{
  "num_hidden_layers": 8,
  "moe_layers": [0, 1, 2, 3, 4, 5, 6, 7],
  "router_score": "softmax",
  "normalize_top_k": true,
  "balance_loss": 0.00023,
  "tie_word_embeddings": "early",
  "optimizer": "muon_variant",
  "learning_rate": 0.00718,
  "beta1": 0.9,
  "max_seq_len": 1024,
  "train_tokens": 193300000
}
Below are experts of layer 5 (counted from 0) of a mixture-of-experts language model. Rows are named router (the router's row for the expert), gate (a neuron's input weights, with its number), up (a neuron's input weights, with its number) and show model dimensions 0-95. Each number is 200 + 40 x the weight over its row's rms, rounded and kept within 0 to 999.
After each expert's rows: "mostly gets" lists some tokens that are sent to it at least half of the time. This comes from a sample of Wikipedia text that the model never trained on.

# expert 57
router,188,166,156,210,142,179,235,227,247,192,189,189,229,211,181,176,248,267,191,259,224,169,170,202,263,193,245,221,273,221,189,289,183,169,159,282,229,199,186,169,252,143,139,115,265,277,194,194,258,214,180,232,215,183,156,193,179,203,213,187,201,214,251,174,207,191,155,152,297,229,199,146,183,221,223,189,175,276,198,196,249,218,159,262,239,229,163,231,230,210,145,294,187,264,184,232
gate5,166,193,155,236,214,145,175,195,196,194,213,238,201,204,208,190,266,194,216,185,258,191,205,191,177,247,222,203,246,140,205,196,184,194,147,154,259,198,199,189,183,222,196,137,318,228,128,176,188,164,223,109,199,90,172,204,264,152,193,205,143,203,263,182,185,205,177,145,255,240,255,172,154,253,160,215,193,219,187,288,162,153,175,206,254,269,131,198,181,177,236,221,228,246,153,257
up5,199,186,224,173,214,148,203,233,210,199,230,241,171,221,258,201,251,143,218,182,125,230,207,210,164,163,204,215,282,167,205,202,211,216,150,215,182,225,182,158,196,176,182,148,189,227,151,235,237,277,147,269,212,211,270,189,217,214,260,210,260,219,193,252,248,234,241,210,218,233,181,201,214,228,208,187,65,215,202,115,208,222,302,230,182,232,233,159,195,154,172,303,249,171,160,142
mostly gets: "rece", "second", "long", "squ", "surv", "cross"

# expert 76
router,176,188,202,162,137,280,200,199,224,185,164,183,251,136,197,175,184,192,140,161,250,190,234,145,218,210,166,139,223,243,200,225,242,231,290,263,108,248,129,194,250,220,226,191,196,157,169,187,225,176,171,225,123,263,144,191,207,264,192,240,211,221,204,193,121,287,231,213,185,192,249,218,113,214,200,268,179,213,207,253,269,177,206,229,180,266,241,226,237,219,178,212,201,242,202,217
gate5,186,158,227,186,221,174,256,231,191,253,127,185,230,156,219,169,268,264,237,222,157,270,202,226,193,231,221,194,227,122,193,174,226,170,252,161,248,227,182,115,233,184,159,207,169,184,185,199,239,118,184,282,123,204,176,200,209,171,203,203,220,195,165,137,161,257,220,258,186,264,149,189,216,199,184,209,221,215,241,208,184,202,176,140,247,226,208,215,178,305,91,267,193,164,234,205
up5,193,243,184,212,220,216,174,179,204,178,164,155,160,160,193,235,179,187,188,184,265,184,200,224,181,126,298,335,213,190,204,265,165,174,196,242,183,221,237,140,181,279,198,183,201,195,187,176,242,226,192,144,244,260,283,122,200,115,238,124,139,183,109,196,146,170,245,233,201,208,196,227,224,140,246,212,249,164,184,214,222,180,226,185,235,211,200,184,170,191,248,212,212,206,260,195
mostly gets: "Mc", "Bal", "Pal", "Ol", "Kh", "Mah"

# expert 21
router,233,193,218,212,288,190,214,136,110,179,215,228,142,206,235,244,181,250,217,246,204,155,186,217,136,208,139,154,183,255,193,254,134,172,189,193,255,248,208,142,260,225,162,180,243,113,172,149,215,227,176,267,197,179,182,235,243,202,315,214,206,208,218,153,259,248,220,236,172,135,204,138,196,227,204,248,195,163,207,206,176,232,207,244,251,169,151,193,243,217,141,202,233,205,144,212
gate1,238,177,285,252,206,289,242,158,170,232,241,220,262,230,176,208,201,172,254,214,223,190,174,215,206,225,242,140,194,103,173,157,241,197,171,208,210,175,238,111,117,258,216,229,204,280,192,236,163,203,199,233,205,211,243,222,270,72,168,235,226,196,199,197,204,203,199,173,170,211,259,231,167,234,201,221,211,222,212,233,197,198,221,258,258,163,268,230,218,139,161,239,244,185,208,149
up1,160,250,287,151,166,196,206,182,199,195,176,219,225,195,213,165,218,231,222,162,173,158,154,199,218,207,266,227,252,195,177,262,146,243,175,126,216,197,197,196,249,140,174,260,176,206,185,130,247,185,168,186,112,157,102,194,166,269,159,205,174,206,263,194,168,192,206,229,275,328,268,193,252,184,193,152,185,211,269,190,224,158,199,145,185,178,157,203,194,188,199,164,205,236,237,233
mostly gets: ").", "States", "ence", "ations", "tions", ".\""

# expert 37
router,141,149,241,238,200,151,227,206,289,185,178,177,241,282,206,195,265,169,208,144,246,188,280,150,285,215,229,195,186,193,269,170,188,170,210,204,193,205,263,212,235,154,194,132,174,184,192,241,117,155,210,275,246,214,227,165,150,240,159,183,204,238,261,176,183,155,194,198,222,212,240,231,206,173,225,241,281,244,299,198,205,245,160,203,191,185,178,197,232,178,163,195,122,151,206,221
gate4,239,169,186,294,232,173,219,212,199,207,206,178,202,231,270,218,174,201,230,192,226,188,174,164,269,254,145,186,170,209,286,210,219,159,265,173,228,131,182,162,236,166,171,130,205,245,145,168,213,143,200,128,151,245,161,186,253,218,180,178,265,212,202,158,249,218,255,122,177,226,100,234,254,229,174,197,263,233,215,211,206,187,159,181,263,267,181,226,164,241,173,203,134,219,194,240
up4,145,142,229,198,224,274,179,202,220,213,195,178,184,206,156,244,221,181,133,214,231,150,172,191,259,231,146,223,239,235,179,237,230,203,184,142,232,189,220,197,152,231,166,156,226,193,321,137,208,151,211,172,119,180,200,174,216,218,237,181,192,235,229,190,204,98,126,204,198,177,160,235,200,248,212,132,263,209,200,226,252,181,149,126,205,242,186,159,210,272,256,169,174,113,225,235
mostly gets: "Gl", "Sc", "H", "Bl", "Cl", "wh"

# expert 44
router,175,158,189,219,195,166,264,253,267,209,218,201,235,211,148,166,288,166,194,169,249,154,182,178,326,210,288,175,229,196,189,267,211,130,146,244,196,203,241,189,217,178,144,144,200,237,202,220,218,209,200,235,246,181,137,182,160,213,189,173,202,230,255,175,167,158,179,157,288,236,221,179,147,220,245,206,237,263,245,179,189,239,162,210,202,235,186,206,230,128,164,281,198,261,209,225
gate5,210,178,217,256,251,180,194,129,199,213,152,180,157,239,294,228,161,222,219,155,162,183,268,160,225,192,163,207,141,208,190,227,233,166,182,261,239,202,197,218,242,202,261,152,257,117,170,179,155,229,210,156,244,111,185,183,180,154,244,224,218,176,251,149,240,188,225,153,150,236,221,170,146,280,195,203,185,124,179,266,226,220,153,161,169,305,197,231,172,237,175,158,205,202,223,217
up5,150,215,229,196,194,245,243,241,234,206,295,193,227,197,93,222,143,207,186,264,136,231,153,253,207,194,197,195,157,180,210,243,210,193,210,138,168,237,234,212,226,184,137,238,153,222,257,238,173,255,147,210,179,252,165,265,143,270,247,255,240,204,106,242,189,165,149,199,255,208,205,175,266,163,154,227,163,226,219,161,267,203,225,211,200,182,180,240,167,140,182,211,226,218,153,231
mostly gets: "Fl", "Tr", "Bl", "squ", "Pl", "St"